config.yaml
n_layer: 8
d_model: 192
n_experts: 48
experts_per_token: 2
d_expert: 224
d_shared_expert: 0
activation: "swiglu"
moe_layers: [2, 3, 4, 5, 6, 7]
router_score: "sigmoid"
normalize_top_k: true
routed_scale: 1.5
balance_loss: 0.000107
balance_bias: true
router_noise: 0.1
init_std_router: 0.0218
lr_router: 0.000513
vocab_size: 4096
norm: "rmsnorm"
norm_eps: 1e-06
tie_embeddings: false
optimizer: "muon_variant"
lr: 0.00724
beta1: 0.95
batch_tokens: [32768, 65536]
seq_len: 512
train_tokens: 568900000
steps: 11911
dataset: "wikipedia_en"
Below are experts of layer 4 (counted from 0) of a mixture-of-experts language model. Rows are named router (the router's row for the expert), gate (a neuron's input weights, with its number), up (a neuron's input weights, with its number), down (a neuron's output weights, with its number) and show model dimensions 0-191. Each number is 500 + 25 x the weight over its row's rms, rounded and kept within 0 to 999. Numbers have three digits each.
Before each expert's rows: a language model's description of what the expert responds to; "comes after" lists some tokens at least twice as common just before its tokens as in all text. This comes from a sample of Wikipedia text that the model never trained on. Tokens count by the router's weight.

# expert 20
It responds to: Word-initial capital letters. Single capital or lowercase letters starting a word after a space, bracket or pipe, such as R in Rail, S in Sixth, B in Budget.
comes after: "-", " (", " the", " \"", "==", ":"
router:483529498483483504469490470545485497487494510490525441494516522492510486487549496490508535524514505486520488451466453450481552482508435470514525528516446517549482541523515464477474496522459466488504490499505444484516477509468492525513497493488532462478554493501449497460475485487484483489501510473496475449510520513473526535523462498478494522524480457507480485457465481527472483501500482497472474507437501493493514485479491532508448538482486506492455502503489506507519498491494463514512489503519472504512509526521542524538514480449523515503487492528486523495538467529501511491
gate1:514517499502490478523489495480493501519532502523510453485462559485492461471517502497496527493480522474522471516495489463487467453516490465501503556494466507551462545470484489489544514487487488459516496552510448484509511485549507500502512502488510482486468507486481503496533492459484529515520497429500505467509480499492502516491447466491446477526478485491525489521491502493486541428496529483483509476529473506502496579499489487540480475471517504468539527495514496492493521466512517462487521523542473525509507544511540528497505473466534507494523472509496478471521505508488504455
up1:482500482501556500497489497523495525503472525525434471517460525520497485558521515530463456500522482466502502539507543523540564495453472471514481494471556506487470499493517493555489531527502508546489500492510463473486521535436498525505467526525495491494481476483480500499475513500510489525481520507453517534521493462516495496495484495520524528459524521495469544488480518542475504512540534461474500493519525466531496485511481501492493516490494519527435470496460505517511497494477521506465467473503451489532525512510518510474503515485506469478501513493490509511540518488476471455
down1:495534487480476509492455521511552520490519484519512502500465491507513515500464475538466524516535516536491502516468518547488473539470552498448493504528519499494510502504506501466493539508547541505479494482534553493477530474447551496494529433481552544501522461519523536507492487561483501522503470524516530479505491473525491454491511478530502478555505473488535451481515502473540498507518512478527483469489478486481494476485487510499469491517517527489553503480529505518460519499505460530510514494502471518498465467475492511488482520503488541509521494509508474503510486483555501488
gate2:462515505501438506479523518516441491471464491499521513497479471467479508503471510492507532482516504471504484476527487533521509466515459511534492450516454510514540481487538487502510524541488481526488445490492441462487474493496485511489497501463484511512491462525526487486450478484497467514466521494482474513514529485524487517464538495493527522497475475547483496473476505479475518499513476502459509552535498489506564504517500493503510517473462511488516529487512559450511478495526460521490464468511511497509494505524534478462458513448516492474494457527479518519489516535492511448
up2:454491493465504520504491518452553479470524501479491514498532488494508544498507484509503514520503540558491486519469500523513498554511512511502497528532479504533466470569464497480470488508501528489515509486458505470487494505518508514518442514527527516510472520519475544539496511505472507520519489481520494504475504519457525469511505573507459519481536503469480492519541511460537495495453489503522467522493513479506498426570520543528488484460522511530462482470527485533505507538492482448478515499473473484487532492483503510512527497502501488489510519507489498479473484463502528504
down2:470478511455533488505463514479532496495524463505481521491487509445496489516508548475519488524484496490488524495485495514503523538466519498475514501472537457464536491488528503444482523544529470518532495469490506513506501519531524491472508501542494515484494479541499502494495503517512495490475493493515462502473517532461504499515522494524548551475499468499499496540478473505471473433495517485491502477526462478493506538491523502484517465510437494510505581531543545462527495486454555467539517501501508489524480463529475505489510494527495492471521490458512497460499495445495494493
gate3:512482485472496493479454503499497482493511520454519511528557443471516519518481495496499484491529461450514541514524486486508514458499502449497501524552485489491519502474510492468487508486446455520498482500499507481501461536449509527466497493513517474514522496500495506548431531476491494496486518520509485461492517441464522504552485496521478506518485504477456535494462499478467506508503479486520477431501500520488511513446506555471478496488478498465514515516475547524508472494500516465498513532523515533478488497480504511539461464488511478513461462474530526526503460499499512507
up3:520500498487500506466531498510481469447482518482504537495519450489471488513488438498566490511491502475538506543532470493500497489512490444492533510498494540555499486522474541536460514498528489500517471478465469474499521521504524507463498512527468501512476463492501503476453536447519499482490529462511498485507502514527496484473521461458510474495529479501499489508462503524479400472470486492514469453514489496504482473495481478489521518476495540513560514492483490513484499512471529491526493443490489503493501500499528486500473496494511494503507451539496541533482460519517492502
down3:497508503522526455494542459474513526499512561500483497496512516541498529467522524493467467509470491496484527514506479518495511442485513505497520519512521459533481467509536513492501519475468473476479517506498513526495487549477470534520497500504469486482465491480466448451512508514513489455543515531504492498493504470524517503503517555503422450493494513528481554447510520512470530524502498492512523525463448477455521517488485542492518489515503483492467485485464512487515539522524479457534538498460474459508480492507515502497474503502507443504549502480498510495533501515502507477
gate4:528521491517507480461525516505547496493502490505550495514503511487539482531489512468493454472501522465545484500501514461499492505490518463482502514550455470505527449443501512479462484501484460509480537527513511516516492488504508448432510500510540487491539525490483511471504503494508483542514483515472513556478498517509499508499497505520533480519517554478500520464488455526490520482466489503477468451497515522500487513502520528500488520536488480510515461514526505558469524500491519496501502495545496444508532444436511498529536506484520510521501479498514508447475477503512480549
up4:498504476492511499478497421535461499517503501494449450497490496511470559517481500523523520490498539483520475512552515532494492486476511509465507490470505527477510520492488493544513491508481476514549532490470501512478540489420471496497500527461475491508522452550499498514520505456492499476527500494485490517469509443499509497557470554515478510496509481520467479474498521486506487443506476474496546520481483492521541505496507498491476499531414543508524495481498504505516489529498516543480502499482541535500528514501494520496501513515518495489493508510513450522529458477473508487
down4:507467505529547492513493490482513443483501457485516532496502494513489514483473519494501546519526553532484500456489496474504486546506543524517574497462511490498486476485537461501519476511460500497507488479480512470477486511439482475467487497487503493531501518514538549479498508468480512467485527445511517509498475496438498538478512485462475492478496543521518482551524469470531517526523529465495471486540497486477464518521520500541489530496522520488525530495543472517501518513499507512519498463486486496476517510511474505501471515519501477517508489530516471544551514562493531479
gate5:498494507482526438499487494500507448500503524529503499528494499462506472466497482508484527499486492493520459470487470540506504477475498561519488500496450487507480530536475465491484510511503503485479509511437522468492506557430505520518486492458500526449487505433441474483519521521489496498496518480526540468506490497472509522516515485467533485543540478492497473459485491532530496497505484447456511513494518471522456490447483520536458488514494496499502524499515546531497471494511474506510475527472514458499522536454495488547494466491510508518529494504533504525507487488525508497
up5:494527511474495534567456493555524473555467517527478476508491441526470486527485527485495500487531478570491540512484505504490522466508485511480531520528497516501516463517521533493472517508496468526500519500514479535533483449436497500541473516499512459502473513532519526515500514482497469504473499459470481501491486488519491498490516488487472487488464524512448531549531460492511486485465520460541496495496508530449507503495507516502496478475500499529463518546468507507549515551499484541499516490528490493474499497537510519463480524459522523511489507519478506502520496507513469463
down5:518520522485494494548463493523523484535479491544506476491451482482512474483510520484519515509506468524494492476482481514483499499502477562522474494513461486476527472495512488525463497528508481473541477487483486533514488491448506540504452525487518483495486520519473504483536526565477480553542517512512504511524486488527480499508469518459481503529499500521479456514494484504511530513568510445523517521515458474545419511472497526515477496497510486497504525514466476508492481528491481535508539534480501492489512474447473510526495502500491464522507461527481540505556507479462493517
gate6:516512511537542525492515486490519468516478524523460475525543552500511464460472459487516498561451545472489534502478515514462547493511462479515475540524479499497495492520549536488487564473492476489518546457513482529533509486513476485480498509489525471495522489543518490477526518462485509496519458498518488520509501452439482515468465483464510520511492489528475507487519482496493504483476461464526528489481494519507506534510451486527487504471443494464503507505502531476468479469487476515484500483499514509505494501509501513549534469519490532499496463472507485513465492510469458525
up6:475467528510529494470465490471534535503538489489444505555489478498495534553512498495504514535494496507500478455503545515495511508519523497519495538482501489511505505459529534523507531466498541460445498522518459521526548472488517502481470521476533504512509513501486502523474490522503502504504510495521533496515498552522503496512486523430453465481494477499465480499494496563519489545486518469515544499492495487546507485495452482487478541496549486487512484478514436527507504521499511490449501512499523506512505525471553502526500486519505512497445512508524523530507476490530452477
down6:530522496509491461490472499501484524522464492474494528482515517510426535469554469465488464473510529495502507526484492516490506498530514503485510477483496507498519501563486519491481523474507502547464458461494484506536484520475478470518483494503536469492488492460523535467498518484535536527497520485486569491491517526497534547513447483459519487484523496481550492521482513476493495497503518476509485502484499490489545487528536507487507491513511480495458521486470503485521459458520496467483503476505525510542523490483541506496497453445529528487495480439560488499443507476498508522
gate7:493506525504483505480511468456489492496463467505471457503470500465494501528510517468469493513500464489516545506510491442519484534487504498484516488498429534492498520524485493508490488561500494497475468519457531516485513483470453500514508540469499493506570509494455505454474495525513484517486504475501482528501528544496516508479516509486523506506484484495499536458499506467454484504488490536476509494512497503459528511503480504515478469456495486521511519446465518490520459447485489543494500520482452531538472486534509515526528492505477546535476551521539527538449500504494511534
up7:479499503487515479503524474485494504470523520459531486481483481503516476433483516505515482525487505508526496514446509485506509505536509479508508525504525484533523484504494480481510500474462496508478469482499493505519486518504470519479494486537525469536489463546500526519523532496543539515486574493500529452480523532484495479470522540468481526498505489476498442507483540469498546474501485482523494526488467514522470501516491500506493503462531510538511531524490485534527516497491480453465511528541490471482514445509479511533520406530476477513497532441523492539473497465496491489
down7:519538518529501517483513480451541546509470562537536511502480454497482466525489529482491512506548512517465502513460499504478490534489476503502508494500555514500505504486478531457515487517454544500525524502500465503536509489476536479502524497510499526515497499525517445506466527481480496498506470506470504531487499516512554477506549521465495508506539529476501450509472479494498490519489413445531484511497486498516506467471527528542503524499470480482486501542509478543464499500461515491512475518516521499529470546474501494484526459498482496501466502494499496480493475548497493543

# expert 37
It responds to: Foreign-name initial letters. Capital first letters or pieces of non-English names, especially K, N, T, Sh, e.g. Karnataka, Nikolai, Pakistan, Mangeshkar.
comes after: " |", ",", "-", ":", " of", " the"
router:496504515501527514540468480523515507499510494529513486520528540475515555502524492480472486498529502514520507519520453486496545495513495491503512517467421517534506524497505486460504494498461544523501484523480479483523473497478538515507501489486526497445502549513489506485522499490490502499471529529523492489529535538482511499528490499462487525493485476522486441497467481574502470440516476473452518518479463477498508481468520531510440498484491522464438454563539492477509502515457506515522522504513464485546468535524522491521531495494492504495503517529490514486480498511485500523
gate1:504508496490494531480494457489509539504495526471527541500501466473512521509550478496509533499535455496528485527474528503508518488533511516525517538467477530459494513484513507474556492554444521450483510507481534467474500508512487525485479505452493480495502501522525470508506471478473481523515500520463489493479489495479514505489558527472454547525500489498492494508484524551509453499472510540487448486493493488525509532540464486498459515528516538487502448516478486476489502514476478491487499474531463466496469540553502490532521471474484503534499468533510529507466539501527525527
up1:479458534483513477473481495492497536476521499515511479510519458506473491533539520489523500468505458516519537488506486545482481492467497486490495465527495488517487475481502499494517495496490505499467504513520489489488506447526479552489519510527511446461514505488519507457491476494526494506501475533469511498539460559532459529518476516485506495453451497490518530475556481499500524511484535493495470469494525487535443492508504461519511502511464517486512483515491483500522483544480453557519505522490524488493449494499536439469522430468511474505526485500481499455466510536513475521
down1:502462504473529586506478497497467488502523504527520486517457508476500553475498527461520474474493468508468459518489442544494488499506471504496459458476491497517443529512508475505478493493480522508536499487492469532520482489423470467513526513482483517497481476512510551442472480494526503527490440490500517466533501512531519481499492466490470504496532474514499493530516504466512482492481513463536504497505513512452532503511471451485544502522507492477473499487513502461521502528505495496505476504513501524516497455565528487466519479483476525488485506519485487507509457532497533488
gate2:559524570476527522502481526478493463494443490505540502520551490509499527508485513487479452474539472491495478489558516504518517473480503505510484497483514546517479497497521503480421546509492547538503526503465496498462517494530499461499527506461496539508520499513457462529494492494536507484464556524511541562515522494450494514501485470500493519523515518528460523516501503497485505531487514499498487552461463474510484513514499482490472510487502462530521478522517482489506507507488500518511492517467466491532493504538541483504506496487512499499473489500517496538539436510503521490
up2:519518476514491473493505486531550532485507524514474509525486501461508514494495517523489524500496525541521522489452508473479494501496514525486483498465500546463481564507476495469541475485513499525486540500520497487496479487500456545510470478507495484520498523506549471515452493446494500488549476462524483501488466490511504489520474486477495501525491516532530513525505507553515532504512450534499509472507509492485547503488479494534538481533510508492484557534530498492493520482548480451499531505556473488513530476494457570503493495506489492496491530497488469436486551486495462537
down2:523485470466536554521564479519533494479482489515496499487490499515502525497552534477521537528499497511474484533482521478463484455483503526496518501505465495519488508536528520492519515486471504487482483533477514470554557490466495523491490480531476484498528511548501524547478455534495463520488524479515519488529502517499479466474480526466482488465508479505471474459511517504544476501487500514478510527504488469446480520476487498455520541493481488528541490511461473513480509520485516505493489530471474552514516482481522529506511516475469472452528507461492497515521559554519526501
gate3:473510500486485494541457534468431496489470453522503548495515492489533502531483517478478427495479514550492473490491471481436539488496504477545506512467526508514474481508530471445460516505513511513521553478506508514561495510535483493521498522522522516508477526517493527447516514499480493507502484491516469443514523517502499513523525439507467486516497508472526494478532516497531493504508544515482491490523501489498523517492526503520482489513557475516513492509488483467505526471504508505497513429477533489511491482501513527466509538453494498481511488495464478465476529545496504480
up3:524493479503526527468542526504499448505507453439478509448504476481519485464515486468515465461495542539511459560470460545503532510509448485435485504483513485491500493510481477494498509478484535493536498548519514497512493513501493503479535496497520533505522489479490448511465501496486478544505534486476555476477549504508528520504541487502477470517505508499486490474544473531476494488467490509456512471495524519516531490487490487517523516479528515536526519514482470497519498486449520488481523514509508484520494563536515519500517551471494520448526503511520501473493487505480480500
down3:498460499542522492476476471482486487536482502499504496491485503499468499485509534513472484481504492475543496475512487505522527462482500471473449526478496516514517499497507497461506522521471478526466460456492482444456498494501457482476455491508509481536475502487490466439545512481527480501473504490530512536505522487466494514494470553534472481508482463505486548476507540482486489556481510500483496514451506481513460493478540520490469460481509529505490484522510525488471510490491535501525486497483452488496513469513480520480494470543439549477495478484481514486488548527515567461
gate4:499511478499500504490507505516481518563544482539485459477511526521552510469525522483454490475459498468509514514533533557521499526490509504531495534482496461476541517517501480509512487489504447511514525518498478519493530494465507521500483439478512500530544541502529543432448539504502471500486493505514523523523464469465526500485543538499553532471496490518504517490483469469475484473484491478502536484463487506473479501490500477517528545513494541478485493510557505489469514460489504468510497541489535485528508511514496522506483486524490459461500524532516492504494511466483476517
up4:543462472496510495479462510476532498459494521501523532497488489500509509481529510532534524490527508566497505484489539534475466510482459543481485516526484495528447498504464502473491476480489520535521505519532506487463459463527507517533506494439482473486491492478500478484460493507538482498457457477474530518484491487528514481538484486457477502531503483508463541470456523490495529506560539506453469500560540466440522503519493525501465497511505516539486499507524523519490492505472518494489498501519487518512476524492478490484513467490505469514523478478457469469505491533528469501
down4:447463447508522503500480514485505529523485482524521497480503511496457509511485485529479513527503494500513504478463471519525521489535488526460497507477503505558492505544518516525516462511497540481517494478516508506514566512518508478480466496493497473520502502498544498492535459474506475512474528491489581513474535526496492471503524543456534516549476492512543474472484539505519486486512453522461499498530486469474462493488519508480514524509476478515461498506558507464518505497494516497460450520491564509503539543516525506542487521485526506509508502498470558500493511490533521483
gate5:508485519443495507509534533512503481534500515528549473467495524476521509484465494489491485564481503499540511535503469495497519484518513506506537533481488545503533509508480529471477524457468556505489526526511496471533494495557535526493532474461518470495516514511498519503537475478523482471515504463536525469490521516534468524468528506474448454489468497516519512504511490516466491512523522497451491494461543471488482504486484521528455479477482499518516537557481483478487507496504472509519501512566542470500492531471505516473508521509508511446504496520538482498489468480460524491
up5:513531486495513515488561499516507458495535504540496547493469520549473497452498457490480514535524502513497520525527489522522518475508540520471524533499500487503492444520506491505451477528471505508501472470470522530526447459514522516507526483492487537505494497503550480458487486514509501494472482480520527508503521481521494503524468491492510493467512523514521489439548506483470527482516525497459499499494532478478495513445497501449506463473448447519507556505561513512501509476471471515549501522504505487472494473456482511541538486526479524491485545483489484485503503496513489490
down5:468495473484468455518454514524497481501541503470433510507495516486484544497491523521481505494493467487536491519509525495474504518472472550503501483474472545498497522465527442460557476519505512483494516500520524493532484519521512491523490524504470489477495507518480496493462478504492471525562523513454539515542494487500507521522518508508482518494504476492512544481453484484524499525455474495526517480468499510499483489519460527498544494536448540525532528540461534488443485523453543494519501526468495506491519523492518463515515509496540466488496508508469498531484476511485488551
gate6:516474480488474518525534494547496499506488530539510504506468513495470510534495546504542464514532468447524480468478511502510488497506518510485517510482527526533495472508541509498467483464448489552524509558465498484494486499518522484510472517486505510455509523490528513491503493539522439525490465537526500498524489554505527489498497500513511502506476443496501497514525480493500462483526503454522506480479475533477519510506522533493526525410499490503464485520481516520496533455518434537530493500486488509514442502495513454526474531514515505487487505544493484528525484516482495466
up6:534503522537487496501480519489521523501488492527508471495505550523535544505542541504485498514515540472520491463506530503524489498477496496497506495465487474476450452525534491543521496521472522504494525529466494512507500495537522494504470509489516504484528507477539508493496464514525508487565523534494508502478540532532564481437510482531485509516518445495490479498480452546450484492457494455532537490481471523507487519506554507475520489539488497475520513522517460506495479466498502527475461489471503457486502489489498502519488508524487549524503493558500527550521489533513485518
down6:478466524515500530487473496454488523520491490474494525524478511548539500516535552498502480498475482500453522468501568478456542478521490512453527484560517557484503533494536493502515524492499504490567511472510480504518498524459540492472474483500512526501485478505505486526522514531526468484550484523465481479525496479521488500478525492472551504504465475485500457463525517546476521463510480497472523514515481542540530468509548518503479440487488476478489496515501491482491513492495491489509508527509485509499491454443489552505519480485502487472530510479475513507522493522483511497
gate7:507485502488520477473532467482497449499515484495509486491498487515501476518503489504472497500519478516453532494493468497512480503473525506456480477547517511483486465517470491486505510512504485488465502507480532495476525544480498473491492478512521475509521516511469531484500490471442510501440476512498473510573466460474486436446502510470508492504486543528524477523502504510526543518537482512469538525449509533510515502496457487508461516516509505448528533463511515487529540527448512519509505494479452505498502509532551533521498475514562528541505497480503477470512554500479512504
up7:454499515508466520510481557481439505516483495495529497447473478520511514529518504464462479505481489501520532481465473468472482487494509478487500469503484502467494487498505488467474534473504502478524470504485495485499514514478523485518502531455485480502490495529558503505489467499473453533500487507462482485469538506499460477470484495452541508510485495566512489439476493502507480532489531536464512478499542481482515469529508536503505511520530456508456520478535448471517498518507505516481497485529535498506464503511514522518488502469466484523477466502493509539512498461564440480
down7:514486465502516514487532504504506453533510530506502502451507534462528506498452474501530497514523455445459491508488526490507523483498519506516475492495500487483503497494488476490486495515504497511551488469475485522500464469449547515534505532478523521487510497478547490473496470527546490540529510491472486508466525514516496544543507504451548504495515508513518522529477467485481525567462460495525479473552538478509500495456521503506473503475488481489498508557498488494490503461494515524543453518520576509535510502541452504519490479523484507485519511484484471479481490510532501483

# expert 3
It responds to: Word-initial C/P/D/G consonants. Word-initial capital or lowercase C, P, D, G pieces starting a longer word, such as Pistol, Publishing, cancelled, pension, pageant.
comes after: "-", " (", " the", " \"", ":", "=="
router:506470540490572471539452491537481511495495511514521465523526511525528504491534495500487506530503487490496464499478471465491488503485446450475533501448462534513524503481500482489491487498459530515518511501499478502521492464475527489499473505541503471484518517517459513484489495478508514535485516521515482460509501538478518543524541496514487499507457470541464518438496514481487477524509488456469518522459500521523498507510552527545481527493494521454498504497511518482440482498450484528512512448536470459540491523502504463527528493481499491505495467519504526527475495531518519492
gate1:507532512556510567519518476509518508519492493458503458474499536509516542474525474517530508504521456505517496515496542489481476482532456487482513490485468500497508510484454456496498488470458517503509509487485485484493447471552514483494470438496500476496500552486494497496504492515508529511503496496526487511445494529475528491509469548546529512476487526506549565506467482490553480528505517514479514499552521491483496495489526497545516537473509500452496489451549487471515520506444524487490483504534523486555525455510496510524502457502482496489526497508479496495504490507492504503
up1:456508522508536497484509490538507513465487486511504546524514508500522471511574477486468520525512523467510471533488546490496490524550483534505462521491482489478470459443486525524448498473485487476485507480492510510509515513463477545516502484497488530475498433501448474511457527480529502482473495460518536504465517498472488505484494536476521552496480483508484532503511442549488459469470526520503553524506488466487506551468513498467483526465498488508543479489502507450493479494475489510525504501539511473503480492483468492459495489473479475477501490490512497506477469530508501490
down1:532530524475466506499513501463489557454437476507522524547489512466517511502528505511490496525496492469508507492461524489444502505512464501480462498508488511541516504483469476475507495474487491537530504543514508500481498497461537492515508509512497527480502478503504517543452503490476521500519487466483501490491517487512487512489541553499515523485517486556499481512518519484480477532522506549450488522532466514492509458487496521517492501506502472534503534443490503514535541485466505492445469545503523517516556490466488520457523474522535447544488521532514529521513550482496485516
gate2:476516549488526488477533509510470462532541522502484466488508538518509528475469495459504557486497514529479476524488454519505512515512493519509477495518512515477482443497495555502505520470493509508541502491513505544529481522497501495569469517485467516475535508520456527457487551478539516516523503482468516521554525540462506514508496450491504513529489519453456518493510520486502492476513504452458505486481502475526465516502543481523504535495462500502463523493496525484497511501467472470476466463502456461522488501491505466470496479493511487510500486523480556456495515511496474487
up2:474493502472549493460496465508465510547458472500466495463502508510522490450496483470521484487456588498528506524504501500462501492489473468479498475519514480525502483504493500507491509469473507515518558489495488571523484507503499501520515518497485454491502471452522520523509502494471526505527533568494506536471528537475499536485522487438500498467506493484509519491451511484515506506519487489502541524465485516542515508475523466461513500537471505494547510531483505535510482551480481493483517477490462528525509469500461508474539477503477504530522483516501492523496533465502479478
down2:499526511516456499510502480557527480466550466499472517522529536485490563482489500501505492476499479453511532526462540486504465507455495493509515498509485533488508505514513503510527495463503488520484490469521497496496480455514525510514474511491469530516470485504539519486504541490519467466462515529530517499510480500502466487503517515539511488524522513509509508492462521495540498525482563581502525497519500524468523482488463477508501528523450531550496456502472509457466476498530484504482485490512492522516483531448531489503497477459525490514540513474495520503469551485559507537
gate3:484511480504523517569514531529492457483488497411557517494544479535509482442521534491476513499506515470508535545499508473490517511414472507498548540521506476499504526507523480508544506486486504528528535524491486453509501481528520495536504519518523505489508477514482531507504558514515514495475486499531495467475530481500477506526507479523535498489525551484469527493505529491515490536486512495478503468499503541487522477509522463518494489480481516539531503479462523493501504519459501500489554465515516497530479482500497518539513508495528487467504506517516487514493467547459483521
up3:506498519468478505509503463495518508487515483496539553518496484473461462471510525502484544474506522502479469523475445501491528526498450501508540505544493490498435500462506501539519468497530496500458488562492486482527515490498489491534465548517454464495510520515490552508494463461545536494506508500520494499504462469515475537543498518551486459478527473513507479481511523517508495549501489496500554479503506476523506503506492454475509508481564479472484523533505505498463510525486526535502506477540526505509468518509553536484505500495508505508492509507508504544459474499501474460
down3:517483495519491448495479479463513482503530530501484531533483516521507508484482489533500447475439504507529499534509466482486532476514459505438528490453528510515525423459460549515488492481472487529455506490506491522474465503476475496527527533542466459509503453489522506455506484488523480479499488522516474506501507506522487495441503501514491512519451531481550507483512544541495503503523537508517486538484518495581510487506512529514540488495503475488497513469495468505455481490470488506496501482516497530509499532520514534514536492497496507508500536508487476498459514502507471476
gate4:451491510493520513495427494494527476447501500503506503514502514495489536465511529474510482498546494498510484525470514519508532504513469500495517500490490524493467464488505529487474538500482489515469528539503487517477505531490519513524514487502495475522529460413499490454484490532498484512495504487529478471530475486490559505498502513549499444499498489488537503447510505451465494502542489445496481495494485473530533582512505499545511532493489505486491491535492492457453512479468471511516465487509478512520500485470495481502520502504569472520491463474547491476494501476496520475
up4:500494478498525506474501497520551497492520479529525504562476537495461528466508485526488440463527472477488505514476484443490532512466501527520514500463470495446484485492508505500493534504513501483510487512546521523456469473504478523498530515504522519513517492493529464467506527517490482488515470509505472469462528516523473487588466472522504504509475492517540498499513515470490484478476488495513492491495533492462488518498503484476502509499504476506421487523494523468456516496453522500549473502508549525532523526559492463469493523520541470511503479480509488509536497468494499457
down4:537489489485540479500531506510442495492488470494457477476473512517503561524501457535459483485512500474488494533501507489545478500473495479493484462535499529520517488554532531495514526483506491476529541473502506466496494472517472501529478519485512516482504449491508498498463509508498449503544511454485505496455484515501526489522469483521500493459458476504508535524472510568518515470504511520488483453479536495476483496494502517489507506515475518522489468480510512554511530529454529454498557470495500521503532495481528489486523483497467465544513523516491460489504453508545481459
gate5:479444471467524489496500496508515561470547509508486499494508498473504489535531481478519495483508465496494497527483526497498481524473511509493491474505494528461486487447488503562555501535452523500540520511470499511506507477515508462499499521491548500502534522450520513493487536567522458516490490505514450505504541498500477503488559511495495561509515479518498507468451456521487464528498492462515491506448500532496512494498532545484482498514522498446494466512516479487492505516448490463504494472498460529484470537508514454529477501490526486514472481506539495513504519519489488462
up5:482482430456505561478464484538508516501492508516489515465511500420489510522533518474498420491529411518465490468497531495500513548507541537491471476510518510492508480469479486512483516529485520481504464502472509488486517504472517483507555503486498510476537495486499513533521496489506508452447495533507477509513537486483521465479485519499507479498504490488503515524527511473520492558506475460464489502477490494528502498493524532539513527516518538503500504493488532496460487502534483487539536500491492498528471491511499479466462486504513544497503476474466504489478536498514518535
down5:537508512500528521490510485527504480487507534480476496519459502516515506506540476456493496540511488472523490481486508477524491489472497522460465469476498482483521465498512503515477499493490483565469496508513513516485491489440499477526508518485498475479542538558525516521470485532456553516513493533457447468464547546523527499492471494535498461505511477499506516487504491495474541506494536472496494450530530511507502510504505521533507457482528513523517441481555491478510492485500518474529537507492506491479529491491528505520515511491432501467461503506543499539489490553527530472
gate6:489492496461532493498538546511496475494470511490507513472515508540467494447528511494485530478525488527554493453499476507502466515483522480526509466473473467514482523449492497532493497520513527471517521527484499484478470496506519499506479512500524532488537500507485496538454508478529487468467517463533531443521479505467527529495530505526531528551473466498542544528524512497508504478534506528464586516538506496524509534510504488516484499484522504493475524512483528513470496468541479469497465481535498476501499486450506466536511498481535518488470511530537520540489508485510460517
up6:499464517484541496536522476498557487506499502534527469496531518504476484511437467518472531459494513558555549496500443509512528505546572505485540506516534514497515510505488508532523486478517551518478494531515451499473471437462502530529463500504531491523498527533493489524521473497492478507491471482527558493476512490514507488508493528512494497482506488506517513491489531520546482511480467501510499497441526520529488497507501504506518507500505512506522521460513517510455496449543497496488513450534518499482482492499535525539510529509466517478495530517513538520500490484463506503
down6:519533473433546457508488460507498534521537506455492522521552514505519474535471443481494530501497451474558492469472486508516517509505485538487478474498505487475493489489527508500529504526502506468501532512484498521512537545444483481504503517513459460477476509528469511503487496562543489505532517517507487507488519505522528534498474489536452473517503518469502539465507509516448500512490536490541481486507560496464494506533514507515503467496494486504482460507468504468474501499501500514504518531467496507519502490498530519528525497521462472563538524469513518499506500491532461493
gate7:513505526513535520490509477535474501497497480569525518522514512490505488510540526522494531484500475501475495530540499476485512514488493484490564472450508505458527486508503470487474514500485551494519501483464505524468491548491518530455515496453469503475481495477529466512509535512491474487533480493502498458504494499475508529472498485485534550447501456501507497462461520476551518501512485492506500495498512488497504493475563500549466480538514458493501493512545456517468470461485487475518498484499511441498514502488523500526495506534485472516520542476498526481470479495539531572
up7:489562491494513470535480458525478522484504487542544484471498484560458512488482489500472480473537528519511498478477453488530483507541514493507474521470479489497514530491537524517478495498516457477472476536476538491545515490487509446486475465516540470464516499483528529454528534525492506491484517508496485504535520463500480567476532546510469524502499495493505482506510491512486483485476507451472563508495494502535527469474456511525520504505521483515493480488486511459516487520500539490480463514515473493550456515525493545489510507511503502506519509514514493493483529512515573508
down7:456465477509515545483489516461497460500487504489484521493485471510490494522502474509489483466518511467539527520488488532547527532518535440518513464499480502488469468436515499524527454492475512498518547484511466496511467511548511490497505536478486465527499481463443519444520492434440480515549500495472521525501505462504494495495471484473529498506485512533483437494513471528510504496526482530500522504534466491494525463465466519484534488528521456491504510541486497501524471500502510497488496537506507504511492529546521523505518491480491488513475547477525524493533510479524502498